{"n_layer": 17, "experts_per_token": 8, "router_score": "sigmoid", "routed_scale": 2.83, "lr_router": 0.000728, "tie_embeddings": false, "train_tokens": 294700000, "dataset": "wikipedia_en"}
Below are experts of layer 5 (counted from 0) of a mixture-of-experts language model. Rows are named router (the router's row for the expert), gate (a neuron's input weights, with its number), up (a neuron's input weights, with its number) and show model dimensions 160-319. Each number is 500 + 50 x the weight over its row's rms, rounded and kept within 0 to 999. Numbers have three digits each.
Before each expert's rows: a language model's description of what the expert responds to; "gets" lists some tokens that make up at least twice as much of what it gets as of all text. This comes from a sample of Wikipedia text that the model never trained on. Tokens count by the router's weight.

# expert 24
Table cell starts. Spaces and first tokens opening numeric table cells such as dates, match numbers and years, plus coordinate symbols (′, °, ″W) and units.
gets: " ", " |", ".", "20", "19", " |\n"
router:488479455496483632531585481483534416574539465446470490474465395489480471491524518508510568570583519569461454526586597533457575495478469454468458466391494504585497447478471542475529436537386495484487487518487462521378483523554532502507394474503527498462515502456560550485495559492522365478584562567483604476471457507334476554567466493534459446462497482647510475531451532564496530472482544524508593443512523583575564452482626463507427497477458522558536440503483564526545498488553523
gate0:458556501455498585454527483539564474448448438379511470493423472510498434502524498493545538530490505490501474524465488541466458539488549458444520517462525477472532434527584421447507409516486476483436506488519464505572485512563504500507416416537578584407557508536506457526507499480544471559481512453537484426549491511579600521557496411557556579421529614582498451550430517515442511493518384505570440496461524546519553427532479505426472500563473439521514515427531420505537582543524522
up0:550584450502495522535505460558577484541459503472455513462377555490561498528613519505553491515526532483562485468439386481410438546432499497547560460460429440500489427499438435389476499543445483525391455469481436477541478502515550578479386463491587529513473541440530528549466481430573455478534549435577408425489465552468566497542528454452505433412429577504486554542492520529514520508524459446577488486382444628550447480490462514403526518521460529533530430511572463521501531528540517

# expert 15
Word-initial letter pieces. Single capital or lowercase letters that begin a split word after a space or parenthesis, like D-yck, U-VM, S-ix, d-iphtheria.
gets: " ", " R", " B", " L", " H", " D"
router:425468423547511592524462402442416532532478508504528475407499377537474484532512425558553559514561525553568505536505476444395490512482539530536465464534494524446530537536409552473544472554459495532535507573442525509466575437505486451550533501560551449498522484408515477473499483456522481504546498532599575495453421441402545559482585407500398501531437603503496453595441541590576447514517564530491532494511528458515576465510518409568465435561468524455559469540458598538506534490495576
gate0:466515483567476537563564494531459471630528509505525395432532497550464511514541468581551537602522487513489463484611514589481526492559474582511507492433473580539461485572445481472464462532529454417554479504538487539440445395514545492536468477460595471459539513508565531577513496590587519509590541481434490534506456473360507583458504467560385551545475554508469480567466541504480408628399526578450514463470508625565483494532551447470484426575434472531558509470478425566404471461546552
up0:502430453531477519558510528448444502541493552534449331541593505511479576506479509512571553537548466533471517526518516644434464445591508546452543507399489511511447512484508473486436441549587502400545525472549525471476480420509530482589498522484573559547529443428568553510450466548528516548534555517473530468445518436423442543391556527565410512464412529421473534542568492467464462526473518561429586574529565592603508436567514450475544438467441471489493487486480486539417466485553551

# expert 8
Opening punctuation and letters. Opening brackets, quotes and first letters of a word after a space, colon or line start, such as (, ", h in hair.
gets: " ", " (", "-", " \"", "19", "–"
router:411514481546615562506457409403467583532485520489555448420505465545507520515413504476552527592529487596564490458533506521438545537512461535523403477399501466560531417477437499485549421532452423515501475476498533506467572477437496462531502514580558441550564486488579528457576566508553504586500524486590488417469501464465480568480531452526420512518480609545474493564505529470558519462428471484447541487509588513591524421500573432523501441577488569462481489511447601471551415483533497
gate0:481418495471466484491491427473445612446482507438459533482395548442435471513429436491446578474534487575495552480489522524552535603422455485470422455499503517516448489556468442523471430383493506599465509507504527493515492595447422479525418486514391478520499582490527555503488572488495444531519428606471474504440421472424441516546483488559478441506454462594479506457453553506454584530443443486452507461493455452419522500521506618530546447483495446429481460446424492510441427512413549
up0:434413510607447453490618485525584449445524500519506585458570477458548562511572492519456501459523553497440494533543518552468479416528457502506523470552444572528473488421463643440507553552428479540546510407467514494453498529584472578503444490511572484549514540428533509508440503451491487407465494504463489414364547487543577649429548574469477522513478457507518461521549525406523397532516579461436531511445511499550505559483473518572438412499499499417567495613530541470431567530490516

# expert 23
Phrase-final nouns and punctuation. Final words of phrases before punctuation, such as year, month, Rome, plus closing parentheses, commas, line breaks and first names like John.
gets: ",", ".", "\n", ".\n\n", " and", ")"
router:533411524572501561501522435501503570474504465505586562473440478548530614484513491530507521496542466496471491482518408546468526456517549583549522475446525433587588494473474556461470492481475644540601467520513448467470416471422504486490414531593568403466609551563550564542470579528426425558614457548521473479526457488459453620512519502485476489529471519575510399437492499580574506487505512498542566494481489585525567474459503454494579445498431432460442549541431507491400504516487563
gate0:457511502478489527445564468433452498598461511519451531396525392494512619448540497480446589457587489537457489471500383502484515517450563525462530423442582444521602578466551580492422477480488593594438544475456524586396505422477571518522507476480485464532488498558516537498515497493409598558570568516477573489566495541478481575497632505427404600491446506532545449522569509443556465534496495543519481603446521554445484399516516430467494531444477416561449493441421584556512519501600457
up0:543553477539494496618449509566561529549530509450576502495489535460432479598435416470568469458409567535542458554555570493507461550495417485570490550591483508502383484560434460467521548504482428428525418595531568500522579554491484392482538488519504647508576426494572478506525488442503479459508537524474506544499570470522498496527413485538534529535579480503431520527480448436468504478440469478433529448537510455572573575523455477478493450542502534455554479563518503497525388525483507

# expert 14
Sentence-ending periods. Periods, line breaks and closing quotes that end sentences or headings, such as album. and See also, plus has, show.
gets: ".", ".\n\n", "\n", "19", ".\n", "\n\n"
router:506516526563415508449481452493528511533500536496465442458456483486507537448565568524485484579421456462512488440521420453411549454505542514474450553397443519506507578538481540440438455429501589549440578463498491452510545476408528498501461501494557414465400497509575534513535566586543470467603514516562517452550431513436454515551497438477424484493514537558605563503455464504440493467413532469495573444521495567599471467500628524422476512523525520544460439481438506450472538578541518
gate0:488534494506421574432422461430500477547407429503546433405431450529523512470544498574410501528513497503512438505543481527505453490422504533569489452454461485608497482548447502420625502505516450569513515518332514485460518482530620549405403452501585494479440561492574547507498489575503511589450498528559472446389466473511546407531513500498405505551410500491510491497452458542463499511489455495517530436564495481519509506449564469484449553408518450533536445442494450461627633527504463
up0:505431493468440484557637546463535524499584543512439629536492506450570472525449496434473560451491463497514580524536557471547497409469407487400471489588473514487473476391487494565391521527483520480549446488583454534511483449485391397605489499551472531435574466516413546498448532468418419426542499502423551582589473545539546593530493516544616480503540498592514465542464516526581504492439478423470507541488468456533515474496496524480505441600433546428509534543473573560397465460509559

# expert 20
Articles and list separators. Articles and determiners starting noun phrases, such as the, a, his, plus pipe, dash and colon separators in tables and lists.
gets: " |", " the", " a", " The", ";", " and"
router:372508513444535532501483532520483507520525482460524455489522468526497391460556421478474506541535425483461500482637643501561493536493457593599444425477449498553592539557519479560512519479416440482537504588466437588459545451574552465491476481508498465437576499606501477554477504537405511464507469572553551487468436497552567552505422504504493482541508525515510544563492537565468437464526556427391532497479518506577505452478518444447502508591446530469554482565495574465552443548494473
gate0:524551483483557503558476489630555628524435432478502449596490497535447517498527474541448496478562422411531533465512509494600505432510442608602548519524479515460441524514577547515492476497566544430512483530453506565472494414571474517463528600535592498401493528569441517531530485554458491463553483533514621598530511488461553506535468471559429505468473561511455448555562607462542463509553575484539483582547532510520486410507494371428444561508503527514538531480431500446474464474525485
up0:510580503479517411439473532460551502544540443489508397594505442488568485491529476533502464484509481452509557448440475369544435386471417484536564456504500559536420586475515479505469498435432444397482448493471495539466547537582569498446516410485518530449440522514505452451531391494499491420547508438507619634600428487508576462577370538521502500443540569536534490476493532483424530514464570544547450499422519528556494520457454476463385525473484601558496490444490554487419524603413474

# expert 19
Spaces and table punctuation. Bare spaces, pipes, brackets, line breaks and years in tables and lists: cells in |, opening (, 2012, ″W.
gets: " ", "\n", " |\n", " (", "19", "20"
router:479412425486520603463441493499449543492541496507490481353534450503460518513425510549482517595479482582474426475693598553414475518459491498486499470444450470540525470514452532551525447501458461561571476468483534494444471501480482540532506553473588359527512481494634501505528539543533389485507460531560502511453435557391527581600438518495495448480513493559430487573437504547567446428491530558439560499527561548577522554550564514513478487481464499491533444478461522560438536514527560
gate0:467504519511508518547406498540440611490541403492447585572517527502501527528500464516374470431567545511518444507404429453465543449494493558490474434522537613470482475538657485476459462527456535519514465449485456511525508420526443520517487506503498600499542534519463535470471578517464530582536431631509559511485583546602474507486419642438489595616433544572509453422547478422546458538501438491519449528633456545432505494515508488441480510501525531410453507476503580551417595478546524
up0:562568517511466481476554493522559438484452569526551487452474548487481455500493538465583512548420485459485465488571451500546468459476513553510480553460538367591502501601406469515427392491530514499499541517521520532503485513508519411545498415582488500501537464553461456551474460402463556511562456462509438478496507523474517476446463470485485449408518570444532520550410482555560514531507549508451506565481421489566582474435540514440462491472462456579459454490479450404581464596520426

# expert 29
Determiners and title continuations. Determiners like The, his, their, this, plus word pieces finishing names after The, such as Infamous, Hundred.
gets: " the", " a", " The", "'s", " his", "The"
router:450455487597508513482427453484444565501401481357518430468445514543491480434591453537524463526574508538517390370566464467489586499507505567568473424472460532526518555528510562508433442503519530618520534531476458540425627506569532534443459502485517460475452541494466501576552605581382506550503478564555537527521483444465484495517489462464465507581520459539493535539459405516484473472527474485437530470516544494522575508496546444444469463506464552491501368507418497456447494521543518
gate0:570558539508470510412512495458523469449527443624453522613516498518485484437528535512557438567546438457493433612458501507466484577497445527579555564483377444524430422569513440446543494407431497550491525499506585459533432519523528549461476608533443526544463440503500505536528391575544495542482451510514479507458432456485482471536493491612485535416416545546484506452466483533463524512503418522564537510568526483493498493503487475494554500512461561509519525537489516497532512545416531
up0:559429469555511488560475432589551496464541481472548602537479554548553473446510548470539478515494452429497512519570502532603515586554484479606522562500525430528427480491574460429511530456409500546592593426483496527507432527575532529455476514521538469431487461570422456600570504616497518526533450561534535459513494513493497457460513537512460496494587528507458521563603503577569566448487550550549553498492483474500595453468553520437620558524405559586464524437516445478516456482452504

# expert 2
Adverbs, connectives, mid-word pieces. Adverbs, suffixes and connectives continuing a clause after "was" or "is", such as later, -ly, and, However, plus table separators.
gets: " ", "19", "20", " it", "ly", " \""
router:473533532533457525449412462445508558491483457512569490479445431550449431503499477565539525554528418569482444490589431455487572469542510441489479491459477582486510513522406479467518483418470495529508517508531418543436581498461595485562539433525507488459558515609516508457548491558553434556607434503503502535555421446417564461602466435506448489451534555579470460531439600544396523518447515624469515457532499506569536473437635452475527533482396501411563457471465549582542517576488541
gate0:483549607500465555569409501480490590495473472395545451509470511446486448550575445540475467537551513564432471511610493500523620542528473449530460548439543486507492455530526438450431476373527511494518540482521493495513506433515484470523532487620483537436497599511511549454578501496453488516543419472506475494513455488446509532529393466494536542393554455516471463495477509478418476399514457562434521421575548525455521486422563479462503602455453472488520538486448566566600424515532592
up0:481526564461451492506496484537512576531424513435559492486445506422476441594586575521569459482441533524481462516523508451566532543572524438533455547540529560463515534526512457442483506435533495504491561497529483514547528477478564524615597463561586494494484576600567479479555496555480556464564465463466472465490471548481530442554420387493592534390558570484465603506461471478396579435559502554468486474598534478520423541400438477472501658449506519513508578473453486460538405413441485

# expert 28
Prepositions and verb endings. Prepositions and adjectives before noun phrases, and -ing or -ed verb endings: with, through, new, after, tumbling, arresting.
gets: " of", " the", "ing", " for", " to", " in"
router:530534552546313552476471420512482472528466438371487493480493432518560459444587507481473577530559474424370395406508469450477551473431467496571485447424467474576482474503525535514488490466468470535477519427501473507443489501587510420529442431472484430455463592403597492581438572546495503524499446515539587481569456471492575485608447527545499570472452510535527428573492503556475438493457455505499509456562547487556534530455481529489472507514426556452465384513525503455478531481561490
gate0:561560531486465514483597460495538539493480501593450630524522451553444468544531537487520537484560536441532461510532499505531541502544490434446482410424471461482550613497513541448556450584456453466535521476567485547446562444476507524540411516507547518462475479512518493566516473472410422462522589512486520381429570613547499588448523548494559582441487569583518586613496470502547508439575497511537442451471471495622490506515478486430438503524531567449509475506514562523473446518569526
up0:519541549583440525462532510507475502426483556523384560472473513502479446469644560474516573425414506448519525514469405448527515431531514496580476463446482407499566514493521467513460472537526528504537508408579596516466530460535522524496532532401520458426493529486512529552547434428506459493527526536495481408440526508556465514421433460500516635521437528485544578568395402519535539490507440506447440543455430497490449497554448485476522548533431420507517440532612438418433493455456533

# expert 30
Function words after verbs. Prepositions, auxiliaries and copulas in running prose, like was, is, has, been, of, as, often right after a verb or pronoun.
gets: " of", " to", " in", " was", " is", " for"
router:408524546549364547340570551422448442488474439489419500461394450520469422457523469503500396523503480522484418427444454439479482446404457506416479459460466502499517435503442468483517467503454501498429529535509497486458520521568530387565466414508571460455459526552526529580501492551497487539553450586513577529508561448419617433594445507597559586412504569581563483510497524436468490418482439493448503463560581475537497401548521426511459476471484502535388491540521541463449566520520510
gate0:458562406554543521515496540576425496524592515545474538524538557440410514560468505482519468450518510540539475544521540494548519440529543495505500487532448544444552538540492451517572487533507506461508523537484585539405499563495478448612524509537505554456514396451448577456389475563575515601557485538406525542428548530473530530465492504485512565464501431497569562465510509494467489519460484459588518454539541447541570414466469521545535501381482530458377497546552534525493662519521552
up0:492596523515394459459574549583480459551559483477515502487499601437559507568541554451547431549508504477456534491484547516593605405599563546522498464479459452441482477498453498553606536476496520464439554571492559531501434523442452452501410527465457507492461479527429472452412486521460487565488443658449538546533505520512498518408505618474661569485578515465565530458507414520448462466472504500482514440534511442428488517516475513508485551377443472477295484503569520484481592564524503

# expert 16
Passive participles and locations. Participles and adverbs after was or is, and coordinate or species text: known, used, located, referred, fringed, part.
gets: ",", "\n", "ed", "%", "b", " S"
router:449554492507429553493393410503561587505547484574566563519454439532479542507477515521466536506505498491560456484509377483501449486533481461551474444469492470570524477493500496507537472420432554518466465445382429483506543538495470472495497474513551452510593535564521568464417480490523411586546465601506577564528398517476549458598535498529438488557458463488494437501431573532506508488500468518495571438554544524515530469452583574467500493555542520434539439470521518492506584593450599
gate0:471489556467479551479462496546579517620478451497451544602499505488428468474509472567459515543515499514512478484518526473503603417563392505471480521535482525493411544461500422436616549404429479486475452436420429552486532580531473500535527407566480550492564453525451540487467540565470356552558583468450451519530498554470538458486554413595470524532511501431537521549384529538498484541436454446496539525402497429468524530458469526453546451486470550457585485423552500441483541567538580
up0:428469544462526511553477477481582499541502413545431598507443521443389488516494514500453545529482493488524507500456477462520510463548428463476473496539467476500441551458462470489594482401454474434453499473372462482570490572445466506566517448466509523555534523486418541463434552521545383549525609416511466575543415491500499446479529368610445487470478439455467509542420633505543491510484499509530556439495445422470487527504510452458571500469512536445609497443526500433542492545470612